python train.py --d_model=160 --n_empty_slots=64 --router_score="softmax" --norm="layernorm" --beta2=0.98
Below are experts of layer 3 (counted from 0) of a mixture-of-experts language model. Rows are named router (the router's row for the expert), gate (a neuron's input weights, with its number), up (a neuron's input weights, with its number), down (a neuron's output weights, with its number) and show model dimensions 0-159. Each number is 128 + 32 x the weight over its row's rms, rounded and kept within 0 to 255. Numbers have three digits each.
Before each expert's rows: a language model's description of what the expert responds to; "comes before" lists some tokens at least twice as common just after its tokens as in all text. This comes from a sample of Wikipedia text that the model never trained on. Tokens count by the router's weight.

# expert 62
Two-digit number pieces within decimals, coordinates, dates and percentages, such as 11 in -11.3255, 41 in 56′41″, 57 in 57.38%.
comes before: ".", ",", "–", "% ", "″", ":"
router:069194096169091126144153160087095115080121113111132123114144142131147133182101168141077116124140132149178112132130125099124137119130121152077146079137100115099069111104136129150190128141178067078172122060157186145121134124161120183202087203147139134084126129159090143153111128161128172120122100083151092088160150131135151149135099083151112121178165105116100158138198144148152141156094200104094102128065190152085114152107131117105057158083126162101122136175153163091123074115162090
gate1:118071150081147143104137174128069170158094083098092157133137169098110164192085089177106131161189138106109139133177122121108163137066119077159114131096186219069173144115116097128122171146107118175138137140170175150107159155087134168124149101124089138133168145132143115137188099166141111117140138141147097129149148125166106155119104147101099028140133095165162156132143130109164094130114137118165094137166071070151091111126175143049075098157155138156142103079167154121110103127146182
up1:109054110077111143107142095116096186150155095076086202125149141149087160128161145154136116077131165077067136123143087150167126114125093110195124087140190112079169141137103094124122155158153095183172094113159133161099134144106127145108107112138134172130094180150189094148211142144173107115135156124119141154102138199154178154103114104091110089135150124126132187133129129105087107170157185139133092131176123055108131100090150142098104143125150169125065111081131191092152094101092148
down1:075127161175098111133213170124135118152153155124148200139135154115132091096156120115180153165137146174198149104126141100071158141133099090147129115117107107094113111107138119141173074150068046157193095083151129127144184138140115139147090148082078146118151126138098102108133182143123102093065093095155115125125106130094067107181151114172173127179192113162069173155164167067069116155126115147080113133078165170116122119112115125140131110097140161094113079084132162131113142098135094

# expert 43
Past-tense and -ing verb endings and full verbs before a preposition or object, such as served, known, rot(ating), plus such in such as.
comes before: "as ", "the ", "by ", "in ", "with ", "to "
router:116129086115125110115149151080108104085120107107150119132071082085159115084090114176155106115097105133106109086135077155130119113098108154166151097110102108085102121176125115047100152084169174119140136163136147112190164160178100093121117166132145041128102125149163188180133099177092088102103131150091153124142113143157115133124133131160121164102118122138123153147077132100166139118173057148101140146132056083092084141097076104112146127134127178161221149135132105098079162195204157
gate0:125085151097083152159121077148122183119140137117162151104128120143137159153102110064134191142139143164135152112096093126143151098168116145097115149139103196130144072171158137195148094185105095200187085103123112180109105160102105132124095139125099135100176113128137132181152151159122111169121127104136129123091167172132127106092120182169172039115071167154099155112063168108138120138105095147141130104124089150164149160212143106160065103120129158130049152086153148140134185082117171
up0:110094161142069123179154129137162189142124125104158131087140089152116172159137122063106164136149092161136157140116069127101106049115085128092079139101128132091111082138144125164146111128133183133112124083092099174119133096094103162124122195082044121082144160133140104152140124133134088162111178097141191096126093176167171162118142162197156102133122134185110129115072171092173141129133113148115167113166099112128123112140168093128122152106160203049102173138122197153119149104109184
down0:094098167133131120159101102120152115174118152124190086130131110117110161117176209152091141125152086149153152102184128120160115136099101143124112140123133127139125150138144105130125117118098147145149155096171168127123166135100107084090135134130094147124152096059151132094047147044148122146154132117189173107091178098174102055139097164122125151143064156189109179125153046133145149094168144118106189157110104134093158152156153074126120114128119177048164083082198114122164131094074151

# expert 49
Standalone small numbers in tables, scores and dates, such as 1, 4, 24 before months or between pipes, plus a few mid-word fragments.
comes before: "| ", "|", "(", "/ ", "March ", "May "
router:116092060124104090128109068138116095150113146075135085092109128129113164204079129115158085134130164133110119158159071076133118152113117187089112136124145117086106147136121052121134172123100180074153134113107123142139129156183068197127072205117124116092091122109127096129113125160130138088115115126143193149112108153118142132142121141180125115173103108135086100150132168191135171117148102170124147162081178137143093115070161137203107101174084152188112125186148118165063106085104124
gate2:116105201128132158140135104089131155126137126146155128128128071160129126116111157117147100117107053095170157133174138135179107170076153068134191114159178068091130079154128029106122149103090142152121094115059164084110141130107153134124106099157114157099108147125118166168074175132053100197078155080122102134121094124169119097142109110161142158164112106188103093182153118190106147103076102169140112105085078135114074130124122146127163107081153140184153080135106123132127085146119139
up2:110124074173142133145119159097133142103098087114138071104068087106132157095105146133163132102113085170149109115161169109117179183104147105131196096110228131121133115134103049101085119099132127139098116109101140096098165114079174143177117085171123130105140132163084109124098146180042115167088170132137088144112118139164125096184098091137179130123104192167080106135117122153102131133112129151158107131089105153188098094116121133117119074074140089187161082118107109111126059158162173
down2:085150173050191045151119099095140123122171122147122144135109127145154107143151132142197119150127177103083112168129118130124091098100127160135086152112133126119183192155183111107103142134088163068090162178072120068103165108093102126157088113069118146144137076112102107115068090080162144158082147187145106160121131138120070109172130049120141126131120051119087140120145165124115173149113131048065178094127157152150165159117128160101133147133145124137095103143093158130122151136108151

# expert 50
Pipes and semicolons following numbers, percentages or dashes in statistics tables, plus signs like −, +, $, £.
comes before: " ", "0 ", "1", "— ", "0", "2"
router:126161121159130131136169148108132107141148135080194107116138068153144124066078109134141136178087164129141131175102120150151198106155121124090189120111120190153171033143128156194137117106112103057151149199148159176096117105151133093103160144095122111149120100108151152159102111144121115135104061090099140117146116129112148206108128149150171129110140113138118158100152141141181124133095196106126150147123153253125142124109148124138111098135126159100098066104107156155081101056088131
gate3:118105121177123121085143140096142079072150133164118105127141106110193136159122155118171066141173128136061187095157146160173128114161105142104102220086168165124093120137111165139107090132082118144136142124073109155121151166104096162115116108133101088130145087114170099154153148150194109150081134093095120082105132112087163102078140109160132137144144169059199139143111112118066091135139156112185124107160128120108103160122167117105125116071135165069156059096130194140123173118043121
up3:099181163101131140165109091128052137124121136109113183115123142163124133113117149136074168122046114115137045120090132151076119112129142097100127049144030157111108144152139088134116141151148166120124146172170131104118096112136170085125096186147135146150089155170127126121072106152096144090130160170173141176139105135212128129120081131099130160114125146162053117117175126157160131105111094141091151131106138123175152114106099114162117202148140102162112147119102065120170146152232138
down3:129131150203170142102144125118138106140109130139171079174096089168165143112127124085176094081175107100106145094190138073106126121108133128111094122096170078118107068091070199063124113116102155181133093136153121139136117094150102162143155119128133078086137119072143132146163133118130123130138146123114098169116121134056095099143095116122146189159221128135193077168115086136134076179168109166164115154063095100171117120115106138124075109132157101161158105095114068133124076174086131

# expert 56
Whole numbers followed by a space and the pipes between them in sports standings and stats tables, like 3, 20, 58.
comes before: "| ", "0 ", "|", "1 ", "–", "2 "
router:148160075150104138154115136117072071118113059131149092092094088163127160133085187146135107150107132212110108150169109116131168105121107160112103135132058154081115062147125126157146100099099124063148138128155163154111115122166118136175134202115111138128093147114175143127082147196122159121105089107143157095107159156078128182129128141140130087147137151114080071135119153127121148129154172193126138138053135169122110122118147132200056135087139185126117102144174155129104057069074116
gate1:108150130107114172111090056110126126143119142157095133186121090174123112191174094159190075055125156131098121135162125126140134076147050139147145128128064147157132080182121104151110128055130169122145087102110162171107143133147165085122129116146143109162138196136164128111149157134118111134132198077151134180101112133112140126110196095116129129104130101106191085098118103158165133105153114141067135136103094183127099204119124148113143094159209123160135088106171194177096114107127107
up1:114149150100113162087094062145125106152109138149107129169115083159136121184180115140180050043108166121085102135164126136140135091137070146135116121134072135152122079190127114136123141061116177125167088084102153174098161145147129094155120089158151123153107197131173129114136154113136107115145197061144129200088086134106112099115202104125130134101138115105198098097129128160131136088135116128069117134116102196109097200126142143094145113138168122139135108114141193196090120107134104
down1:093095113142089134069113139109141116101146120105041124137098127199087079114098128145109188179135107182149191109155122133113173164118085126142142062112153123131135142125183121181150167113122086174150095110134193153106080112186200116095127128141084159112074158129153168072138162115127143138114124084102134081123127120090141196179174135126088121166083107112146145159107135144096081111125126191097074150168149116145163124116173109175122146126151115089114165187168147096083140189117106

# expert 16
Field names in infobox-style lists after a dash or bullet, before a colon, such as Species, Born, Location, Website, Genus, episodes.
comes before: ": ", "by", "/ ", "name", "code", "zone"
router:141165136021084131071122128156121141145085160183135139202174138100136149095119109108121147177107150134104068146164158129098125129089128147113126098105136112113139117048127124107090154094144090185176083077074129175120134050142114159116062169207168149173170179156089122149176143081120160100127131136121145129145124083112059167132112165109144128135156131170120105127156088140129124148081139158130155125199120118082121129098135109095101154165125142097176113143157114192114129166091145
gate0:100132153137130137158149110133154135064136114136125092113120090148133120126205072090156154095165089168078104139119144120204117055094123176097125104175125132165129134066107069139125151134161166125150113151152130163154091142056102109154095157150109133148131053097132124144174165127101091192181151082162116088184159113122141167177147121116159066163090100156141133075075124164138166136091178079085149103126164088127122116122068165153136112124124113139121159107115123181102216153113111
up0:096169170112136138104122154115131192140130163093160121198126100163135084111120104205147133089155120195113105147174080112180106111178130119128140093104151072128154110178166181188126106107167106113101061103119087145082115110169089115098158152102074170158066109137109129116075120082165094088137131133106120121084131116125176104113104121125135142130114123069146152106144168220113136132195191181140105122106049142100130134119148058120133162107171105113119120151137149128147110091181143
down0:081146103116151068159172203100149101149173124189140062167070113114091096123190152128152117145158123107123210108120143077105163142113082146173105125141102154169154152124159120151141124118149124155063159144110130121134132089110065134082177102105074156183171180179081125137113132124067117092091141146154182174113129088125089091129160128117156110161094094143126162058145125161064129086178114116102148121152173130158185110099148141143098138162141155154181171115113133167135152106091138

# expert 45
Single-vowel or short pieces in the middle of split words, such as u in sched-u-led, sol-u-tions, Aut-ob-iographical.
comes before: ", ", ". ", "ing ", "\" ", "es ", "ed "
router:062089163124140130134132130119108087156109154141177060172116130070090184211116118114099121128160154129042094089114133131129127114123161150118178134118158118149141093163103155143139112152186110100143109116174112098148153136082142117160141117139054084131130155130097166117207156135085173104150111092160094114154041116110089162124084174178159131155092146161113130117172134117110126138087104096124125162162142137091123140057068083128114093124173151143172096157157064130069140106182099
gate2:145115141029144053149110189131122147139110126134135126089094163057167172132120126148217140202139068130147079122144080081124087092092177036159124127082135171096114110156163138100164112105143070103128118179111156144162165141110092141136042135125126125078138124143131154080144095116155133097128159142132125076148164161112083129102100132138119092162127091129153147108128100157096127172141107164105132077126142123124120146205106102096152154121148085100087117152145162067140153152160145
up2:139154139149144165112188106076122138067126128096147134174148077131105135146119105101136148136125136129129143095059130190136095139137078177119113143101135166153147175091120136194085120142139172127118107148120178139150101072120108060174107159132133117153105127136150135115125160118107154109029170139119097112144105141143181157132100169065132087123090079179141165098084112113111134152163147150114087126137229152111062170109090129089147108078129148166166162075057195126122078147100103
down2:117155138092123119087126140109156152113052125102111141102064145114093148176098111160137122167129129141114087183147036130098156129100131199133149115123111096136122138159130145166123103142105169195102181125130138111079113098092143119153088158148112142138110120194207149096138139118105088062178157146087122132153142162178134088093135143171095172155208088094129122149135071103128122158053086089077140144120107134096117098113158189134137060163145105140183127176189137137137095096118148

# expert 38
Pipe cells, colons, list dashes and invisible coordinate characters in tables and infoboxes, plus labels like Coordinates, Location, Starring.
comes before: "| ", ": ", "MF ", "DF ", "Liberal ", "."
router:125163091148156108159146118110096147147097077152134146176158130110092141005164104136183155146132157153160084138149127106075141121074106117110177119157127130116133115133104071129159097130168030115111118107121115148082128072150136102150152153172125184136160148063173123194130122145068139092107081112104146142120134148055153152146137132099113118115137110124089124152145112168126220172079171154152151179140206110098118101119171134106162133129136141085149124109182137116081138136067133
gate2:177184106119150079148142117130124128171153053117157158123156107143098141127150105136131094095101157146158154150141155098187069187076142164036091078113154152110152119147145095102101134207120144143109175173139122133122139129169135096117137138086134164138165132111126115111147174138111120143109144084154108161171164120181075142097104088152161093113118135087111163103055182105121118150172135073102196160107108163153161197129132066098109136223117109128117081148126112105120154122183168
up2:104141076102150126137147160116199162109129173117107177054129150133182127068096206156109174099123151131103123125167107123174188110153120103148146132148091133140179143157112142148105116094137105141150074165124061146086087145131078119174137098119092132065110112184116132125083134167113079157133136154126131117163116119088192165121136152140097147087123122087126181110152111098184104102116132208124072144146142134080086118176090186162169150067114112088148122098153103154082059098140118
down2:095121129197104124241132117165118087123136131101117140147120116099101143083150138184182150108148148160147126213135107086118114143146111159155116155124116147117099104128183146139098130110072142126099100123164125092156153138107120117135133160109175138133150105126046168150098127219114144132120066139080139143079100176126168092128152051089150093133119140121146068079088126092146135137092138140125213165162173127099161133152082162073099162193112159180132089116120178146111126100129152

# expert 11
Single digits and digit groups inside longer numbers, especially coordinates, decimals, table values, incomes and ID codes, e.g. 5 in 82.9455.
comes before: ".", "–", ",", ") ", "°", "% "
router:094219117137101131126179123094136090121096163112175131081148118102143096175136158163136097146099181127147062140119104104111178149113100100104137106114104164105133146141167124115206140162189061113157150091174128127123140150142094116183129185108135141047127194158132140102112171142119162103128069123134092156136115094117115113081134105193104096144148096107088182138122156173165181141066173127128138166121136162139103116171173132138072132072063124133115104115105117155126075120178068
gate1:125059158108142072102105126123195082201078097171145190128156112137158041155174068159086106105151142132050137199118114136137130146165137158076095098158141149084174108130121124135106149118162130150150154129194087163154154145101141113136112096187110151133149123108138141120106130151129131128090169159117114125098169145181053157143094140136128142136121127096072070120153168122116101119120184159103115108123113051058111130100161125119132173191074104151132094140166118152097150102119152
up1:161200155200093099119126130131138071115161123138168162115112134131112063183171080187107135097027148105093117133184124125144101148109173148163112098108188153101175071126087131131129149062146172115175116128133140147140129115129126154105098127125155098132132131076120113192139121107175128100108177120069158152115107173205118096094143113099177085158170144138064141100075142143115111094138177097114088176137145163080109158104092104101083113131170088144142148123133162104085127156109101
down1:136126121163151116123083138100161128088131165123099157101129213194101235124129144090077188119140180106140176155088095116123108142118134108099105108188111091131101122133087155128125126157112121135111167107166131120134101141194115107095165138144155124114094053112130111158071162149137122169152115073098091101160137124115148088097215137154123139129121097172126106103204095132140182096079097159141082140099142123120136105053208112134132116133092094194102134160182133129087141122119164

# expert 8
Century digits of years like 201, 199, 186, plus month names, commas and "age" in birth and death dates, especially biographical infoboxes.
comes before: "0", "4", "5", "6", "2", "3"
router:076125124116118067097120119123173183108138153165124129048164123131146078132154153132151117177122150172031129179152111120140121203103134156091172105143130113110110104103155131118143164111120078157205170099164107166105108101157070144120055151161175169141134169119091212130103145143090137095130094127093134145120164060075150091136127133108094177171173121077131132167182155115098134160139103135114151124167149092136065129097135095167102108085087161121103097170140142102131134091127112
gate3:162163150180139123102131140175147181101114155110139132130106144174119116145170085118083103091090156082153093169130130154090135163128167133129090148161129090122068139103120109117090123134109134175163089183146120124130085134112125116086056153072180078067097112211097100176147113128100100148108074172094121149172104121133098142080168144085195135145070151134128093105166118132144123106142148095059130170108086156112090072130133110210153107174080185115150124152140094159110105152187146
up3:144106150164176085126107082156162142121126140160146111115182166153145124154146119159141062102166067065068099171154118203159147149178184173125135135087082068170124159093160141143092162127038146109108123167122118112131126109144127151085128121123148117108113095113152146091074134169083123116134137117114083145114115174087124110145100139119094137172142113092136081139140207089164219167164150126148091140125099144127141075165119066194162130156085155132103150132135184112173101162112112
down3:157119162059138127142100076152103150197094135152125122198135164099105117081096116143104123160110149120121171136166090118125146168079140155149184092186120137141118160108119135164146141126129115088154133100141108094117134117223090148119206155161065168202123148149209131178158115183109128061086096125084117143062136153111104104151106147136029114136143126120156165098142111130130144128135123112141104084142162088115105131167132109101115122124141129076152132090149121085118106098031142

# expert 1
Person-description words and infobox headers, such as information after Background or Playing, politician, footballer, medalist, and line breaks after them.
comes before: "\n", "- ", "(", "| ", "and ", "/ "
router:077133126107089101101157091181138146180074160076068131135113132116093143205114172152143117117111168093056155112166118153128112121128104096117123130087132133080095152110156107070146146091103115139098159174088123183098175138136059122128119164161189167118131163171090163138109144114119169060102102172127121110107154060155160155121075168174098127189103164152123098139070159120160124149186085113093167143140118100096172111161166133165138086166150109101121080149162166149135184151128142
gate0:120124088122152112187167078096090125189116167136069070159108105177126122092143048109124162128178069130116136125090139132178115149138088169116135109128107103145159092140112110106165118110155134127166173103144165192116098085115079123197093156130116133148141156079096142131154092154117179202137157170149146173163148110086150130152117089135178174105142109100080122110093169101108124102171118191104122120183116189107123119093139090133162091176087116084122167055158111128189140113089111
up0:159132147069117117150140101169159097101062131118106132152099170140133123182169188105142178179079115102141074123123173156140104098242175108141152116138080147178111227124144070150172148156140095176144188157112102112099108122085119109133161099173125148141116143139143126130113113137159118061144092125114153094164150151143175098160096195085144163149124105148152130127119092128165104138144082106120087120147136140147178113142144105146116111137187095079117114117104166190148062087173142
down0:123123135134130126103112128138119121087069168138196180158153117180110179084127190102113114072122171146132110119111026127093169178096101140134156148136132116124142171119120052119146097100130144117131117129140145148123142082122188113129154082132132088067174163153123088138171173146141154127148166094134082148151079141054121155157086116090124142098151067094142168158125055131101104140073136041117170122092180132160123185131108158108112126113075173142171127128132119129059154137165149

# expert 22
Prepositions following a verb or noun and introducing its object, mostly for, also to, of, by, against, such as trained for, ran for.
comes before: "the ", "a ", "his ", "their ", "its ", "her "
router:065118085092147143194125188126128121132154115155214138129098152079114117124079096146145142131112088155119100114115124076129122144168075137119170050116133099111080134102142080162147130110103100134177146156148114107092129142092081196132144165145114134120063165142071161181158169135143104126168091134139165069145126105047134139140085111157132132084117111113099148182135133123073109194126111149073130097085126175125155072130157112109166125176157140120190099108125155193104140148179077
gate4:142131180109103169100136172099086154137077196141158099108167145102128155139126085195174108158088137104140128117116159157117104154135153147131154155111106097117142126128143130090137091120117099099089128147104110203105167107114159110190063088108118102168097082113140207095163074135120076117172146098086136051107123144145123138152171147132165129123079114121140045137141150141126132172143050137105101097126105127127081133131122134087141088178134168123095106093172115131174102099005150
up4:076099124184165135168151173159153086160107130153108155134129138153110120146172091136090135130123099148166155145093115107051171124160110170111088164170113126124117149122137109160154048170130159093131118105140139123144103141109141115137097197093057064127099148128096147189162110169152147134180110177148122134176075149165085161127145189159129130161102129161097156147082136125184151108188101107118137102139105111088128135180151178081145117062149142118130162085197089153136045166175150
down4:103128121166110116130113147117108103102123138088163132171115113151137097080223141137055083192056168078080125151091078100119172078089095170133127103152154125129160141106144153185150109111148118083136169084139120172110175142202117151125136141125117072083172129132123166140174107089134198123166109134096117169100161111247141151119083167159135127156129132186095116148125107151098135165155104095107145123109136099160094163124132073119150133185131140114116055103134117141154115130091116

# expert 37
Single capital letters and pieces inside acronyms, codes and initials, such as MP(B)L, FT(SE), II, BC, CD, and the W in coordinates.
comes before: ") ", ", ", "-", "; ", ". ", "C "
router:148146118056103169203135132086144099114125124136144065068142141085143133182132115115125060140087130104135123179086084120114140174095109136111088154086131160143106152138137083053071107113137161139091201083170071123100156148142116158157100150090141175106181102151084151156182098094123161132166133140183105079167129089142136077107146182101132068122087108120056100122124164143183146121112141094122140147082152118127099150131166098135146150126162095121160081170174107161171156108120094
gate3:124088121100107060124116106103153094147106234150112100183129205148116121149118142224108200082136188123104139133111147103098107111106132105141117100142145104152139147142167125120099179157093109156116141123118093131157085159079140150137145196141059115106093118108117101131127087183143113134176121121120083150175123123154083074089106167132168156163091070091129183116115116094157084132110123092076130138171133126125093070153160099151137122111171185126102146072182133100075145093129099
up3:101061120109124074162134127114150111151093209167123177148118174110109123107073120167095169109150177149128117107065116103143122101118137110175147103128170130133152169106138124079085166132088137127123146131130084155114095150106152124118125165182063104168140128096089116151129106206104148143185102092089111069184145126132056066080120150116124187147118129114078155102092117088159074086117145095107148117186124174167096084155133134177139106123189147130107103133175151080087145081135074
down3:144181111074135110166165154131102077142107108099200108176092147132138179167107120177087186123152081110084147137153126094182102153163095137091145088092141134140130109190132109117102015076158172118122108154117108166171120103101150139176175122084109142144130188137105141104123130125094141073114116126134145123124079097186177076095061117108099076111096092134156116075178115108162130075115097114140093118091179120175114113121102090159181152115146145129095114087149122151135107116152182

# expert 60
Word-final -ing, -ed or -er pieces in noun-like compounds and technical terms, such as rolling stock, passing loop, bidding process, voter turnout.
comes before: "in ", "of ", "and ", "to ", "by ", "with "
router:099144100142117159131148192134093111056120159070157130077145114116092149176151099148082089110125171137098133146154106140134118070134130122151156119146150169071133141088134078108130143108132146153123119185121154093063092136167146153162085162175141128124090163128076154137142106189120110101082131096125138096184149153159081107145095190219107146151108147121114136159115140140156160135161047152075155094128062126106130178069111120141170095157058178147146167169156106158110079157103164
gate0:111139090102114102144115155145095165106169154148148129142081117174113108144185082168137237157158158135136125140112102098119117121133142136157117119189098137079115091127066088154145130113174132124105107169174063085191154124121141118078135136099071125148067125106110162131138119181144121125054128104086084143118132149140197066061164120161157187133146077129130084159123141155136091195097164099147093095155105128147124080142163126110095174101082117184179101153100107101170122143128159
up0:131078167134073198101118089122081071169091096098074133145159108139114166183116117103111113160110075175109103071123160110113143093113083105048155100102106107119149169175140145127142129164153104157113121132092146086115079139070155168163187171154170095092208115123149104141169159057179159135180151112177140140181101105128072142156111130108106100121105064097087120119124132145145123114156109126146089135186142137082124195127100125107128094161157139097152191132158151136128090146122112
down0:060144144132079171183113161111153156080196137111107159154116135156051128141140132077088121100136101154134129153146137098128057094176129091143075132147163145182173160165139123079130122131114083186152097137136141157115123129138122131100177147166178137090168117117076153127193104132105085134107102205132156144107090119102079133133169127152218160090099196099116111154145075099087093151122137156121200154152169067162089151144095119168172111135125117146129155181127119142131167124104114

# expert 48
Verb endings or whole verbs followed by that, to or an object, such as hoping, claimed, learn, allowed, decided.
comes before: "to ", "that ", "the ", "by ", "in ", "a "
router:111122123135125171151176154140082106092140124105164113102109117111132117109099110145146091079173126176124098099180100169184162126116093089170180127110137090111094098100169168076122115108143229061173137177154117131132163127152123150170093168165112060145069161150066150175153128161116141131159154142112167111147103167198156129098163161165106123101150116146109113134144162123120140121198076130113129161145051098118140126118150098122132109143120150200205166118106080126112142206135140
gate0:127147104097161170130069176141174111137196153105132122135118170120175148162170145138081112128131121082121090140144126196094149108089109151143170196132150110211083096079166140119093132135152129142141113142148118203172183111110108145121158120159111078103094184174119119135056127074072163100162178128119088151151158131158152128038151166134156150140154097185146177079138119111120174122095132178126155124151165103127115122077102165181127106100063133165127129168162122094158120125149127
up0:109114093091097103140089162161117075140150125078128182136113125114138109148097124103090171153117105050153130122139084202096160112092138169145155107121157123115099094097152117123139145119118119123126099128166136174136167107131085099163120099107122089127094156157095102146050055087045153168164186128117106123211130160202119170084156130179118173140082126185098138091144155095141106137041138131140162131144115074101103135129102160175160127143061143173082143159172133169133113146119115
down0:105141121113170131150144112111132066129100124096123151169097144086147076097130126109137085140104134171151130133164162135140144151057091147149163109097111095109153095112181121160099081143228120093179114142123085134134153095107134169151160173098144099140128139129109178143171129155152125139096094139081088120155115130080090148083225138118119159077146148128112079143131204134066169175194156105083171143080088112121123116167106175141143158053134134146134141163180162112123124195136071

# expert 13
Blank spaces and closing tokens inside Markdown table cells, especially empty cells in election, sports and discography tables, plus some percent signs and dashes.
comes before: "| ", "|", " ", "–; ", "ا", "/ "
router:197091134118035124127120120176127108093113122111118122113045146102155141132035162172194109117059146127124112143142073145165151155159148148111135111141096191104115125149131145146070061133135093094093142152157169165107141099153108094139176145160173143066138185136116113136123120141165129110094058105157169123101077134156160153139111183142142128145138123153163100130160172137099175141117185149078223147143133134109102107123132144158155140077104099098148108148125119153069108117092083
gate0:104145132131135127100075249068233135121141144133124132134117144136124143086113094091161148185128129120156152186098088164119176179101072139126187120145119104156127126068124130133055164134105117173150097139114124125091100138129110142206082164156175094139155165151047119125099135099077088158138105127106128107148175166148154081153149157106129082112095120121083107127123137095151152093154136176122118142161139142138126152152153149138135094144159147129153045166126163121072124083120077
up0:107064163133129142124149075175091149146121098105137086116153116138177106202086126167075122097110165132113131086147163122152125171125213138146090100107162149143152163189125123137105086121152136120088183110152108122149189088115136104024143140104144143181124122109182145125157108104152149115098190171165095181153100132123114170115108170114149113119095147079188049123133150131137087117114145141112090147097134161098118116122190164160115155137132079141105207103084143148160107119169191
down0:110119119180124120143126147090117113170145119081145138179141095168118086197126083107208132071155168185157167104163161146103119108149113086122147129132075150139114136149109119147058107128172135114167134175165041155140113154094134115107097091086077083117155091115127185180142127178110158178068160174102161084164108102095160152143128123135131124160109123088131128114121084164144177092145116107131143169086155120129144105098122110170119125122166070186126115081196069118198145095133162

# expert 44
Field labels and section words in infobox-style lists, like Born, Died, Location, Details, Edition, plus line breaks and year-range dashes.
comes before: ": ", "\n", "–", "information", ")", "classification"
router:119147185096108115114081067143142171122064125094161160187155117152097136191175146127140127113103154129128033139163165141112116165100137110129233149121089146131082192142143071096168145162093096120124137134135147132058117113130070125112068169208163148113192165135152183161126152088068127090106125117144143087091109077135117092122136134114138115163106117129064122150129150148113155167126119133113158056124154100077140120159126108142106117126098162144143093160160136130096192118102124
gate0:085106123097135101151135118111071096186061046162095041179137103145148148121149116140164114114124137087127136124146119127133149148150181170144145165116121152149218160130091115130128132159159148215119106164142174145083160190091119153192118133178098152148127128081140086162122116099114087122101178111114060118112137188119172130116106115109058077109132143144107136205117061103148150113128138139121136136088121101142131161148094136130168059171113155075099083142160148103139143110160128
up0:149055123134083073141087181119138127164065122170126096145061139118155141122128130150158152104130143076118112105132157115141119168128163116124158167096096123123223155110126144108098183133168108166124109161144147081097137078079096121161082107179151159113116170120127063163111104078066129084104158118090140110143163140126112081127062130094122088040142168148167084149116070107117128164120117104144116118098137159139108174189072160131126090130064184069133118150128135093156105172149133
down0:132124196117144142168180098130149111106092149154114148153100136123135162107101152140066147112119145046076191110128136139099179110107115079170147104199144124122124142188130121146074152079167082129146105140100112136094130036072105135161180117127173166118130115118118056143126109107174083114105144165151122116114139127110112144106096170113137150137139205106145141078136109050107101125110122094124131108127102046115150077142062090112107140174136195084093080129103065150113135129121100

# expert 12
Closing pieces of a split word right before punctuation or a space, such as artic-le, clim-ate, ventil-ation, reperto-ire.
comes before: ", ", ". ", ".", "\" ", "-", ": "
router:144106124108124127124052129137093108152138160072141119134113133055181123184125137222154120093129092155143175123169122119140139125148139171089078083073145144161150180095111091061117119119167135121119101104101155130138117134123115098099118190119121107139112158155106140204134124136119157111146127142203131102154087079110114129104101140162106072189143130130124184194106093183111140110140122109147129082139134164081153102115157068096117105151159136131115129176123100114065220078180068
gate0:101107124138191124149105072122111146124124176089128140151129135100077096143087153129100195121162134194082142097121108110180116108116143132058197075126123196144152112100144142145109143142127106133129191188150175096137122179101151144136167104072102085144177152114101188140160123159109141114082099146085121133100145185120176112092142143133136172118130056146065140133184106203098106129142141074101112141086155158171134124121177116132096099146161046132144171125104152131142096177078098
up0:055117125160150151202171132160102143129125184107131155129099151103083049154088123085108159089126155163129184090140117140130163118147108104106139066118117090186157141118157097112116089090115132132117119126116102125153150135146121131147139082098152109086099173136135089159162162156118093119087142104159102087107126133125139111130148172109158198094152074088148116104127119099156072158086207102092195131102169088148170125161141112133120182134083086129083136122131045152092123222083082
down0:108093209128101108121069117152142153157121103083163097155116160187134106080181150100120140150098128138077111064160085118118128100127121119150149078167142116117078127156112129181112121115108154088143083086079136095122121100057139134097185117130085097117116134129076190139168142143065097100110124110095126151198117122145118126207096090117103099142086158145084127174085135155072106097136152127185115069125116137143142123165168065180077172135104137117116139088111113105172080142063096

# expert 10
Word-internal pieces inside longer words and names, especially il, ol, ul, ass, enn, such as tr-il-ogy, pup-il, har-ass-ment.
comes before: ", ", "y", "y ", "es ", ". ", "s"
router:120147115180118088132096109104182109183159187154129111142111095136104168185145088127111111136131141178085182095129135047080134129057110160111123097107188121117110168160123122127101093062138104153064159085083134086126076117106120103126125156178130124139144172143143112093125179155129132117130191107130058053202108134070153128154083108161167128125105156173105129153120110104115138158175151127191138115160134138102136111088130120124124074120185144121125119148191105141151173172183076
gate0:144161146152143111119176147140116063216136125126158078136133082158142169142136126157183130198145155194101143106202156182146078059120152129099128118117098120138184131137150085106112115137124157133083163126121120157194125156129151108176117048166075091098103120102119103123092121152078113139149125122117160066126136114120166105120120103094107142166160188134129113102124120111172053148107145157126085111117157115051173115165032104115154109149117116136090151136150114130065108141178144
up0:142112101131120164225076081098111141108153101119122141124102149138167160113146117139161159097089155122122096098139127088151152155200116110142136118120143155130097198080142139124134141165122103173145072178086144089195084161108101178058119151125197091130160146086129101097205113109148123145154130164079087122151137146141150118162162122145127110089133094111078123146160127096127176108157130109118139171157132182111087141162192187117162081127121164112142167101135094111209118111037142
down0:121116184145190131155082140154162163141132112108132204057120159136089190077171109113169095151076169097181079086095119088129111061096127183099100159192071104123168141168131090161090122130141176140145125108159050113122137085097165142135136069139057141167149111151128084164116126153128141122143115074094167106112129132116128123116140094110147167135126141077135086086144175116164117096176126111125109113130095139118126101100170225137112164116119123119117162118155202127152140144115166